Below are experts of layer 8 (counted from 0) of a mixture-of-experts language model. Rows are named router (the router's row for the expert) and show model dimensions 192-255. Each number is 50 + 10 x the weight over its row's rms, rounded and kept within 0 to 99.
After each expert's rows: a language model's description of what the expert responds to. This comes from a sample of Wikipedia text that the model never trained on.

# expert 8
router:52 50 54 56 59 70 56 60 48 57 64 52 41 33 58 41 50 44 58 46 47 52 68 36 43 46 56 12 40 54 56 27 32 31 45 40 61 51 63 67 57 66 47 53 48 41 42 61 39 45 49 64 53 43 55 47 50 59 53 41 53 43 60 75
Infobox and table field labels and cells such as Personal information, Apps, MF, Preceded by, Directed by, and zero entries in stat tables.

# expert 29
router:61 61 55 56 66 60 58 32 36 56 51 42 57 47 48 32 55 44 45 45 52 54 64 51 57 35 59 16 58 51 43 47 60 45 51 59 49 37 55 52 68 46 40 58 64 47 49 46 51 61 61 51 55 54 48 51 51 54 46 50 54 28 45 54
Opening pieces of ordinary English words split into subwords, such as fl in flowing, st in outstretched, ch in chip, B in BioWare.

# expert 62
router:53 57 54 43 56 59 57 46 40 64 43 43 58 45 65 44 54 73 67 48 52 45 46 48 61 47 45 36 44 51 34 49 53 38 43 46 59 32 69 58 46 31 46 59 41 63 44 39 54 44 46 40 54 42 48 55 60 56 62 43 50 51 64 75
Space tokens before numbers in coordinates, tables and lists, currency signs like $ € £, and abstract nouns like agreement, ability, attempt.

# expert 15
router:64 67 49 51 53 39 53 52 54 50 60 45 49 30 57 50 54 40 62 42 69 43 48 47 42 52 62 35 52 38 47 45 33 36 52 50 62 48 55 67 40 53 59 50 60 49 47 37 58 49 64 41 58 47 69 51 45 39 53 53 68 44 65 58
Field labels and separators in infoboxes and taxoboxes before colons, e.g. Original language, Instruments, Clade, Spouse, plus list dashes.

# expert 25
router:58 52 51 50 51 60 53 43 37 53 50 51 59 42 36 59 58 73 51 53 55 41 68 39 62 34 50 35 41 60 47 36 46 52 41 34 39 49 62 70 65 38 35 49 52 44 61 56 65 50 71 63 37 39 49 49 48 63 51 52 55 52 56 60
Table cell separators and semicolons after numbers in data tables, plus reference terms like ISBN, LC Class, lb, mi, mathemat.

# expert 51
router:45 48 67 48 60 33 64 49 47 40 54 63 57 56 51 44 65 58 67 51 58 31 55 40 38 44 54 34 50 53 36 42 52 50 49 34 64 46 49 49 54 26 52 59 43 48 53 28 53 69 58 54 51 44 54 46 62 63 47 36 65 49 54 61
Plural nouns and their endings for groups of people or things (Germans, players, enemies), plus commas and relative who, which, that.

# expert 4
router:45 47 61 44 61 62 45 46 40 38 52 43 66 47 49 46 64 50 46 54 47 41 44 40 31 49 46 25 51 60 34 42 53 54 47 56 59 27 59 52 49 52 56 40 63 39 52 37 61 37 68 53 54 45 39 51 60 56 60 56 75 42 37 53
Nouns for positions, bodies and categories after the or a, often before of, like member, President, District, number.

# expert 26
router:56 43 46 32 39 49 62 46 45 58 59 54 64 64 51 42 50 47 61 50 56 49 56 50 54 60 54 20 48 55 31 39 47 49 42 48 53 46 53 54 56 63 36 61 58 62 50 39 54 47 52 46 60 43 49 49 45 51 56 46 49 55 69 56
Letter pieces inside non-English names and places, often h, sh, kh, ab, as in Calhoun, Kirkenes, Saran, plus apostrophes in possessives.

# expert 61
router:62 55 58 54 49 50 37 52 51 52 49 62 48 40 55 38 60 47 57 28 44 51 55 44 52 60 46 53 46 56 34 37 52 51 44 57 51 47 49 45 52 41 63 58 45 38 49 40 58 41 51 57 60 40 49 40 64 80 51 40 51 49 39 72
Direction and month words like west, North, August, un in table cells or location phrases, plus bytes of Chinese or Japanese characters.

# expert 18
router:56 54 47 40 63 72 47 57 31 47 48 65 52 58 39 58 74 53 62 34 39 55 60 40 46 39 56 20 42 61 40 59 61 61 51 35 55 36 53 30 50 52 57 49 56 51 45 42 46 39 44 70 53 44 35 65 60 56 46 45 46 51 50 70
Inner digits of multi-digit numbers in tables, vote counts, results and years, e.g. 20,'9'16, 1'8'84, 2'1'.46 m.

# expert 28
router:59 37 61 56 74 59 68 49 40 60 52 45 45 45 34 51 46 59 62 42 48 45 65 48 49 50 68 28 44 49 43 47 45 64 52 40 52 50 53 50 43 28 45 44 43 31 38 38 46 48 65 55 40 48 50 67 52 40 48 45 57 53 53 59
Digits in the middle or at the end of multi-digit numbers in coordinates, years and statistics tables, like 50″N, 2001.

# expert 1
router:51 73 49 54 66 44 53 54 41 44 34 63 60 54 41 44 55 64 59 51 53 31 56 43 65 31 59 39 50 44 51 53 40 41 54 52 46 38 52 48 57 31 57 55 49 53 38 46 65 50 77 58 57 52 45 56 44 53 53 31 68 50 52 68
Middle and ending pieces of long technical, taxonomic and foreign words, such as suffixes idae, ensis, aceae, itis, and transliterated or Thai text.

# expert 6
router:63 65 48 47 64 47 69 48 38 55 47 47 53 48 46 60 52 52 52 46 66 30 49 35 49 68 48 29 35 66 35 34 40 42 46 47 55 38 51 43 38 45 64 49 55 37 40 43 50 44 42 35 56 53 35 42 48 39 51 55 46 41 62 56
Leading hyphens of infobox and taxobox lines before a field label, e.g. - Discovery site:, - Coordinates:, plus labels like Clade, Occupation.

# expert 10
router:42 67 47 44 51 30 60 37 29 70 59 50 49 49 56 56 52 47 43 43 55 26 61 33 74 39 51 24 40 48 28 59 38 62 48 44 56 36 61 38 42 35 51 57 62 54 51 38 59 39 63 56 62 46 58 58 45 48 43 36 55 44 56 62
Place names and nation words inside organisation or university names and lists, like New York, Japan, California, United, Ministry of.

# expert 17
router:62 61 60 54 55 43 56 40 50 58 59 41 59 47 46 44 55 50 61 45 57 51 59 39 48 57 49 41 56 62 42 44 46 56 68 43 72 61 47 43 56 32 37 43 46 40 51 40 64 50 62 59 62 36 48 60 43 58 39 36 70 59 52 73
Subject pronouns and that after commas or conjunctions (he, it, they), plus closing parentheses, quotes and percent signs after numbers.

# expert 57
router:44 68 37 49 66 39 54 49 36 41 56 46 47 53 47 34 51 60 64 46 49 44 56 34 58 62 58 43 54 70 43 47 47 44 33 49 49 41 57 49 60 40 43 62 47 39 57 48 63 56 59 71 52 64 51 54 66 55 58 33 72 48 50 63
Word pieces of Latin species names, organism and chemical terms in biology articles, e.g. griseus, ensis, Binomial, bacterium, receptor.

# expert 44
router:57 62 54 47 52 58 69 50 45 45 57 54 48 51 47 51 71 68 64 47 55 59 53 29 58 54 44 33 42 57 46 31 30 42 54 45 40 44 74 57 54 42 48 70 43 38 51 46 55 59 53 49 55 48 60 61 48 53 44 33 50 40 52 46
Main verbs after subjects, to, or and, such as moved, worked, won, signed, handle, transfer, including pieces like over-turn.

# expert 9
router:58 67 43 44 61 54 59 51 46 49 49 47 64 52 55 39 58 53 61 50 43 29 45 57 45 51 44 32 61 43 47 35 47 42 49 48 54 40 57 52 41 44 40 59 53 57 42 48 55 47 44 46 50 42 51 61 56 57 45 29 57 41 47 54
Infinitive to, prepositions like on, in, via, through, modals could, would, must, and table pipes starting rows, e.g. instituted to.

# expert 31
router:66 53 51 58 52 56 46 39 38 54 58 39 46 44 54 46 61 43 61 42 50 59 50 46 53 61 46 19 44 62 34 42 45 30 35 45 47 56 50 66 49 46 28 66 64 55 53 50 43 60 40 55 44 40 43 52 54 63 56 56 54 48 34 56
Second pieces of capitalized words in titles and names, such as St-ard-ust, Y-up-anqui, Gl-or-iana, and CJK character bytes.

# expert 52
router:37 73 52 54 45 48 50 56 57 54 44 59 60 55 39 38 52 69 69 48 46 29 43 44 51 51 54 25 45 47 50 39 42 56 36 61 61 47 52 47 54 36 47 59 42 39 56 36 45 45 68 50 42 58 51 59 54 56 62 37 53 48 62 54
Dashes, hyphens, opening parentheses and degree marks placed between or after numbers, as in 2011–12, 1947-08, 23–0.

# expert 22
router:64 46 71 54 65 66 57 36 41 53 46 48 64 58 53 42 70 52 69 54 48 48 74 43 48 46 62 44 37 69 37 55 47 48 55 42 65 47 36 46 38 42 52 54 37 38 49 35 43 55 49 58 66 52 49 54 69 52 43 49 50 43 51 61
Number words and digits in scores, standings tables, counts and rankings, like one, seven, the 2 of Big 12.

# expert 54
router:65 65 61 42 61 39 52 51 46 48 54 38 66 63 46 51 64 51 67 53 61 50 51 56 56 51 54 30 54 49 35 49 50 60 52 44 68 53 50 50 53 46 50 40 43 52 55 57 52 52 58 56 58 47 55 56 48 45 50 38 59 54 57 64
Last pieces of song, album or film titles, closing quotes and parentheses, and auxiliaries has, have, had.

# expert 11
router:50 70 48 54 53 47 50 50 33 53 51 37 67 55 57 29 36 46 57 59 42 51 60 49 42 38 42 41 35 56 54 51 48 36 62 57 57 26 71 43 59 55 54 49 32 50 42 50 47 51 60 70 45 39 51 47 43 60 56 55 69 46 55 61
Line breaks ending table rows or list items, plus common head nouns after the, such as number, rest, same, variety.

# expert 2
router:62 50 63 53 54 61 62 44 52 61 66 48 53 18 55 48 66 54 59 62 53 45 73 33 48 46 52 25 44 61 31 42 51 46 44 48 63 44 70 45 53 37 47 56 57 54 44 34 60 55 56 53 49 57 50 43 46 79 49 51 68 41 51 51
Periods and closing punctuation ending sentences, plus the last word before them, like age in "65 years of age", love, founded.

# expert 14
router:54 53 61 50 59 58 73 48 29 35 47 50 56 41 55 37 58 57 55 39 46 43 54 51 59 46 48 20 36 49 44 32 45 55 56 48 59 46 52 45 61 37 42 72 46 49 70 51 51 49 52 53 50 40 54 56 59 66 61 26 65 28 58 61
Capital letters and first pieces of proper names split into pieces, e.g. Samp, Kant, Bald, Roth, and Bo-ch-um, St-ub-bs.

# expert 24
router:43 59 63 50 51 46 50 44 43 50 39 40 52 52 51 52 62 73 58 24 58 32 59 47 31 47 55 26 38 58 40 56 36 46 58 50 57 50 48 43 52 46 51 64 43 55 50 24 50 59 70 57 39 55 54 44 66 47 57 49 62 44 63 53
Final nouns of institution, event and place names such as Cup, School, Street, Coast, Records, e.g. Atlantic Coast Conference.

# expert 56
router:71 54 54 45 55 55 43 36 30 53 54 40 52 36 60 40 53 49 56 40 49 45 66 47 53 45 50 34 43 53 41 38 59 44 60 44 44 29 63 57 45 60 46 57 62 54 52 38 49 36 48 45 64 28 48 45 46 61 50 56 54 29 35 59
Conjunctions, prepositions and sentence openers linking clauses, such as However, After, When, but, as of, by, plus table pipe separators.

# expert 45
router:57 44 40 55 69 51 52 35 35 59 44 54 61 36 44 51 47 57 43 46 42 39 54 40 43 69 41 26 46 60 35 42 58 45 55 47 45 23 59 55 53 45 41 63 56 36 59 57 61 45 61 50 56 61 40 41 57 61 40 43 53 39 53 40
Nouns and word stems about machinery, military units and job roles, such as director, engine, Production, conductor, multispectral.

# expert 3
router:47 54 63 40 59 50 70 36 34 47 41 42 63 59 50 52 59 61 32 47 48 35 76 44 46 43 45 32 37 58 34 61 39 40 48 35 55 45 54 42 57 32 36 38 44 45 50 28 44 43 65 52 55 47 33 46 66 40 46 62 44 47 59 62
Middle digits of numbers in FIPS codes, coordinates, birth dates, years and table statistics, e.g. 04-23960, 1986, 0.45%.

# expert 38
router:64 65 58 44 54 57 44 45 40 46 50 41 64 55 30 43 69 62 44 55 49 50 67 45 38 47 52 35 56 52 48 44 43 58 63 53 57 35 70 40 54 46 46 55 62 43 51 36 52 56 62 60 41 43 51 72 51 77 60 39 60 48 50 56
Adjectives and adjective or participle endings before a noun, e.g. American, Democratic, Catholic, -ic, -ing, -ional, -ian.

# expert 16
router:47 48 57 54 50 59 62 46 44 48 59 53 54 45 44 57 67 57 60 41 45 61 55 28 33 46 54 31 52 49 44 40 43 49 57 49 64 45 52 39 64 38 35 55 52 46 56 52 54 59 64 63 34 51 73 63 59 65 49 42 50 52 56 61
Past participles and past-tense verbs after was, were or a subject, like made, released, played, won, called, signed.

# expert 58
router:57 57 60 46 49 57 51 52 44 51 53 46 67 40 42 30 46 55 51 43 62 46 51 31 48 44 54 45 36 62 34 36 59 52 47 57 63 40 62 42 60 39 54 56 49 39 69 60 43 44 56 65 46 37 48 54 61 63 52 50 62 35 44 57
Unit and symbol tokens after numbers, like km, kg, lb, °, year, plus single letters in phonetic tables and formulas.

# expert 34
router:66 58 55 56 52 58 52 40 37 51 53 60 52 37 62 38 67 50 72 41 46 55 62 40 46 36 57 22 43 57 34 59 47 45 41 48 48 46 34 46 51 48 48 64 59 46 46 35 51 60 31 54 69 55 41 54 56 61 53 42 54 44 42 61
First digits of numbers opening a table cell or following a space or dash, like 1940, 260 lb, 247Sports.

# expert 0
router:54 60 58 52 45 38 55 49 36 50 48 65 62 38 61 43 48 55 68 58 57 42 59 41 71 36 57 42 51 44 54 42 35 46 56 43 48 51 59 54 69 45 34 45 58 53 44 41 55 33 71 62 50 26 52 47 38 64 53 27 72 41 56 61
Final digits of years and times in dates and season ranges, plus time words like century, ago, census, e.g. 197'2', 15:2'8'.

# expert 41
router:46 62 35 47 50 48 61 54 36 45 49 41 48 55 57 45 69 49 42 45 71 46 53 51 69 42 48 37 58 60 43 36 44 53 58 72 54 31 58 61 47 48 54 54 50 48 62 38 60 40 61 53 61 58 58 56 56 70 51 30 67 47 60 47
Pipe cells in statistics tables, plus semicolons and slashes separating numbers in lists, as in 45 / (5), 506; 478.

# expert 40
router:56 60 50 56 66 58 42 37 40 52 43 44 68 45 54 43 53 50 49 43 61 56 60 43 43 41 43 33 52 66 58 38 39 52 68 56 58 34 75 48 60 42 58 53 45 56 45 38 42 45 54 60 32 44 40 41 57 60 49 53 64 35 45 63
Common nouns for people, family members and groups after the or his, like father, children, wife, men, followers.

# expert 5
router:57 71 52 45 59 39 49 44 33 50 65 34 57 49 49 41 66 53 48 54 39 36 59 62 73 32 56 58 52 46 43 56 33 51 43 53 69 34 51 52 48 47 47 47 48 40 55 33 57 44 60 55 51 43 45 63 55 60 50 49 53 45 48 60
Articles and possessive determiners opening a noun phrase, mostly after prepositions, such as the, a, his, their, its.

# expert 12
router:64 73 53 32 56 33 57 58 40 45 54 57 66 55 46 41 70 51 70 46 54 31 56 39 48 66 64 20 39 50 46 41 61 47 58 59 60 41 55 46 47 52 55 48 45 37 62 58 52 41 49 54 59 53 49 56 48 61 55 25 69 47 49 50
French and Romance name pieces and words (de, et, Paris, Versailles, commune names) plus common given names like John, William, Charles.

# expert 27
router:51 60 67 44 56 50 55 52 32 57 54 59 58 44 50 24 47 45 57 51 59 40 55 53 51 40 51 38 46 55 39 39 47 37 35 49 57 47 49 51 52 59 39 52 36 36 68 39 41 50 61 52 57 60 52 65 39 76 58 41 51 42 41 72
Word-initial prefixes before hyphens or stems (non, sub, co, Single-, Post-), articles a, an and small numbers like two.

# expert 30
router:48 60 63 56 59 40 55 53 40 45 39 43 61 52 62 40 67 69 58 44 51 35 56 38 38 30 58 31 50 61 50 42 40 35 51 39 56 32 44 33 52 28 57 56 42 51 65 38 55 48 58 64 56 44 66 56 59 64 56 43 51 43 42 51
Countries, regions, cities and endings of place names or surnames, e.g. Germany, Calab'ria', Tri'este', Yorkshire, Jones.

# expert 37
router:62 56 48 59 62 43 56 45 32 51 64 62 55 44 52 49 65 44 41 49 52 40 63 41 61 47 48 52 51 45 41 48 47 62 55 60 58 39 50 53 42 62 52 52 62 44 54 44 48 42 65 42 30 49 41 61 43 68 41 49 67 39 46 63
Modifiers right after the, a or of, such as local, European, Northern, United, traditional, Gothic, before the noun they describe.

# expert 7
router:58 50 48 35 65 43 57 52 57 35 52 40 43 33 39 45 58 44 56 46 62 47 58 42 54 60 50 43 55 40 37 51 49 42 58 47 64 50 45 67 48 53 42 60 51 42 40 43 38 34 57 45 57 48 42 44 51 60 57 56 39 38 55 56
Prepositions, connectives and field labels in infobox and list lines, such as Location of, Maintained by, Type:, Website, Synonyms.

# expert 55
router:72 72 46 44 59 40 66 46 52 50 44 47 46 64 49 32 51 54 53 50 60 39 58 61 56 29 42 19 52 42 53 52 36 46 50 50 52 42 51 32 58 42 35 67 50 48 45 45 52 54 62 56 54 47 51 55 58 57 65 33 46 52 46 66
Final pieces of European surnames and place names, such as ović, owski, sson, mann, bach, and Polish or German endings.

# expert 36
router:64 70 57 48 58 57 55 66 41 46 44 56 47 59 54 36 60 59 52 35 52 31 46 37 47 36 52 28 53 53 45 49 31 42 48 51 54 25 39 56 51 44 42 48 40 36 51 27 53 60 49 50 51 44 52 64 66 57 29 43 42 38 41 69
Given names and name pieces of people in prose and sports tables, e.g. James, Thomas, Lind'sey', Tom'á'š.

# expert 21
router:42 66 59 44 56 43 52 58 44 47 40 64 56 55 51 47 60 66 55 37 51 37 50 37 49 56 70 23 48 57 35 61 51 51 47 47 72 43 50 48 45 35 49 48 41 34 52 49 46 55 53 68 46 35 36 60 50 46 49 36 53 61 51 62
Three-letter country or party codes in racing and results tables (MAL, GBR, PDP), the conjunction and, and digits inside numbers.

# expert 20
router:65 54 58 40 63 38 53 46 24 49 61 60 40 55 53 37 67 44 59 43 44 47 61 38 42 48 48 36 33 58 36 50 50 47 46 58 49 35 44 33 52 59 54 56 40 55 65 44 59 52 38 54 58 45 48 65 47 44 51 46 45 34 56 60
First digit of numbers, years and measurements, such as 1 in 1775, 2 in 2009, and inch fractions like 8+1⁄2.

# expert 59
router:56 61 60 53 58 41 65 34 42 55 47 47 60 42 51 31 44 42 47 59 53 51 55 50 62 38 62 33 56 37 47 32 28 41 45 43 51 29 72 50 57 50 40 41 45 59 41 35 50 54 73 55 40 31 66 44 48 72 48 30 59 40 39 60
Single digits inside years, scores and measurements, as in 1994–95 and 2017, plus time words like century, million, ago.

# expert 49
router:74 49 44 50 60 52 58 36 55 42 53 28 63 38 42 57 58 52 46 49 51 53 54 50 47 35 52 28 50 46 34 29 38 52 43 40 42 28 60 53 30 44 35 49 58 40 46 41 62 73 43 52 44 45 50 54 53 45 50 52 56 42 52 47
Line-start dashes, pipes, heading equals signs and year digits in tables, plus field words like Born, Height, Coordinates, ft, age.

# expert 47
router:65 62 56 47 61 37 66 53 38 45 56 55 39 52 51 35 45 66 62 58 59 51 49 48 48 43 60 24 34 57 37 38 51 41 53 48 65 47 44 34 59 39 59 41 35 53 46 54 64 54 51 48 69 51 44 70 64 62 40 54 53 44 59 60
Middle syllables of non-English personal and place names, such as fer in Seferovic, est in Dagestan, aid in Hokkaido.

# expert 60
router:57 57 43 45 63 54 60 42 38 60 43 62 47 47 39 50 57 51 62 42 44 44 55 47 46 33 57 49 37 52 35 46 51 40 48 59 44 62 48 40 41 32 47 61 40 55 55 44 49 35 62 42 50 46 62 58 49 59 59 32 49 33 61 54
Prepositions and copulas in biographical prose, e.g. in, of, was, at, for, during, as in sheriff in 1940.

# expert 13
router:61 40 67 57 43 70 56 46 32 46 44 50 62 56 59 25 61 57 46 43 55 53 59 23 68 39 66 44 55 62 43 43 49 56 35 57 51 46 64 56 56 42 44 62 49 50 50 45 55 38 57 57 36 38 55 48 46 59 40 32 51 42 47 60
Single capital letters, or short country codes like USA, that begin a name after a list marker, comma or pipe, such as K, P, W.

# expert 42
router:67 48 61 44 55 38 57 59 42 30 52 42 64 32 52 32 58 61 65 59 44 48 46 30 52 46 36 24 40 46 45 51 34 30 36 53 47 47 55 55 69 47 44 49 56 44 48 45 69 57 51 62 62 57 52 58 56 59 60 38 58 36 48 50
Commas ending introductory phrases or clauses (In Australia, On Rotten Tomatoes), also that, when, because, by, in.

# expert 48
router:64 60 77 53 61 57 53 34 42 60 67 62 63 46 60 24 60 70 77 56 43 47 70 48 48 46 60 33 57 32 57 41 39 44 51 60 54 51 47 59 45 42 47 55 54 63 51 29 62 57 51 57 52 47 67 54 60 60 36 34 58 38 60 55
Time connectives and aspect verbs in narrative, e.g. began, until, before, after, during, could, plus to and sentence-final periods.

# expert 43
router:57 56 61 58 53 53 65 57 49 59 41 43 60 53 55 39 66 59 68 12 47 45 55 38 52 49 51 41 63 36 37 30 31 39 46 46 56 40 50 62 59 42 46 69 47 35 56 39 74 53 63 56 61 41 63 55 59 76 49 51 55 20 56 46
Opening quotation marks and the first piece of a name or title after a first name, such as "Get, Gu-araldi, You, Your.

# expert 53
router:52 56 59 49 71 60 41 37 42 48 62 40 54 46 60 32 57 58 65 61 47 54 48 64 56 55 46 23 57 54 28 47 32 52 66 58 55 47 56 53 57 50 43 56 40 64 54 36 59 53 64 62 50 42 68 65 51 58 60 51 66 42 48 64
Line breaks between paragraphs and list items, and the == signs of section headings, such as == See also ==.

# expert 35
router:55 61 59 48 56 50 68 31 47 64 44 44 70 26 59 54 61 47 52 47 56 49 55 48 59 43 62 31 44 61 38 50 43 46 70 52 50 30 55 59 48 42 42 65 51 45 46 25 52 52 60 47 58 42 60 45 54 55 57 59 49 47 57 68
Abstract nouns and their suffixes after the or possessives, such as production, role, development, and endings like -ation, -ity, -ence.

# expert 46
router:48 56 62 54 64 40 54 33 39 52 40 42 58 36 37 48 58 63 58 37 55 45 65 33 33 46 57 34 38 61 35 45 48 29 57 48 54 43 58 42 56 31 43 53 46 44 55 28 50 56 65 51 59 64 52 46 66 55 46 48 55 39 53 46
Head nouns that end proper names of organisations, events and places, like Cup, Stadium, School, Party, Award, station.

# expert 39
router:53 45 56 56 63 53 55 38 51 56 43 48 72 58 29 56 53 70 69 49 52 39 59 36 62 35 58 41 56 43 50 47 49 63 51 40 55 46 47 50 51 58 37 63 51 64 65 44 48 51 61 54 37 43 61 62 66 60 55 30 47 51 62 54
Prepositions of, in, by, with after nouns or verbs, and month names after in or from, e.g. Valley of Death, in June.

# expert 50
router:63 62 55 47 56 62 58 41 35 53 59 39 54 48 48 33 79 52 64 36 35 47 59 42 67 38 53 56 48 38 36 43 40 32 45 64 51 29 52 53 54 46 31 55 52 61 50 36 46 48 31 52 56 46 41 46 43 60 41 48 52 20 43 53
Articles and possessive determiners opening noun phrases, mainly the, a, The, his, its, their, and possessive s after an apostrophe.

# expert 33
router:39 51 43 36 44 43 46 42 52 61 57 39 58 50 56 30 55 62 52 41 41 41 53 50 60 55 54 30 42 42 47 41 46 46 47 59 65 34 56 61 58 53 38 58 38 45 47 35 38 57 51 58 55 57 58 49 41 56 47 47 42 35 52 54
Opening parentheses after names or numbers, en dashes in scores and ranges, and digits in years, e.g. United States (RIAA).

# expert 23
router:55 40 54 45 66 55 46 49 38 44 43 48 61 51 50 40 53 42 58 54 45 35 51 44 61 43 50 51 51 46 38 38 61 54 35 52 33 38 46 65 55 42 44 39 40 46 52 54 69 49 58 44 58 34 59 51 53 52 39 32 44 37 69 59
Finite verbs and auxiliaries after a subject, such as was, is, had, been, became, plus as, with, to and adverb endings like -ly.

# expert 19
router:48 47 44 56 61 32 62 39 31 54 47 47 41 35 50 39 57 76 62 40 35 47 54 47 43 54 45 41 52 57 38 43 46 45 53 44 42 41 67 54 58 46 46 54 42 29 49 45 46 45 54 64 51 45 45 55 55 63 55 32 53 38 52 53
Word-initial capitalized pieces opening personal and place names, such as Ar, Ham, Gal, Huss, McG, often in lists of people.

# expert 32
router:52 56 44 60 59 42 55 59 40 43 50 67 52 43 54 29 56 60 63 40 52 46 50 44 43 60 61 33 52 64 36 53 59 42 52 51 57 52 50 49 61 48 48 48 47 46 48 45 56 52 51 43 50 51 63 51 49 62 48 40 54 31 60 56
Common first names like William, David, Robert, and inner pieces of Asian, Indian and other foreign names, such as Hui, Akihito.

# expert 63
router:52 48 42 39 49 56 56 49 40 61 68 45 44 33 48 54 53 49 46 56 44 50 60 50 48 46 55 36 41 52 39 52 35 39 55 47 42 51 47 53 50 68 60 45 39 51 55 56 34 42 64 57 48 47 42 28 44 71 57 41 45 21 50 52
First pieces of capitalized names or words after a space, often club and organization names in sports lists, e.g. Merlo, Recco, Transformation.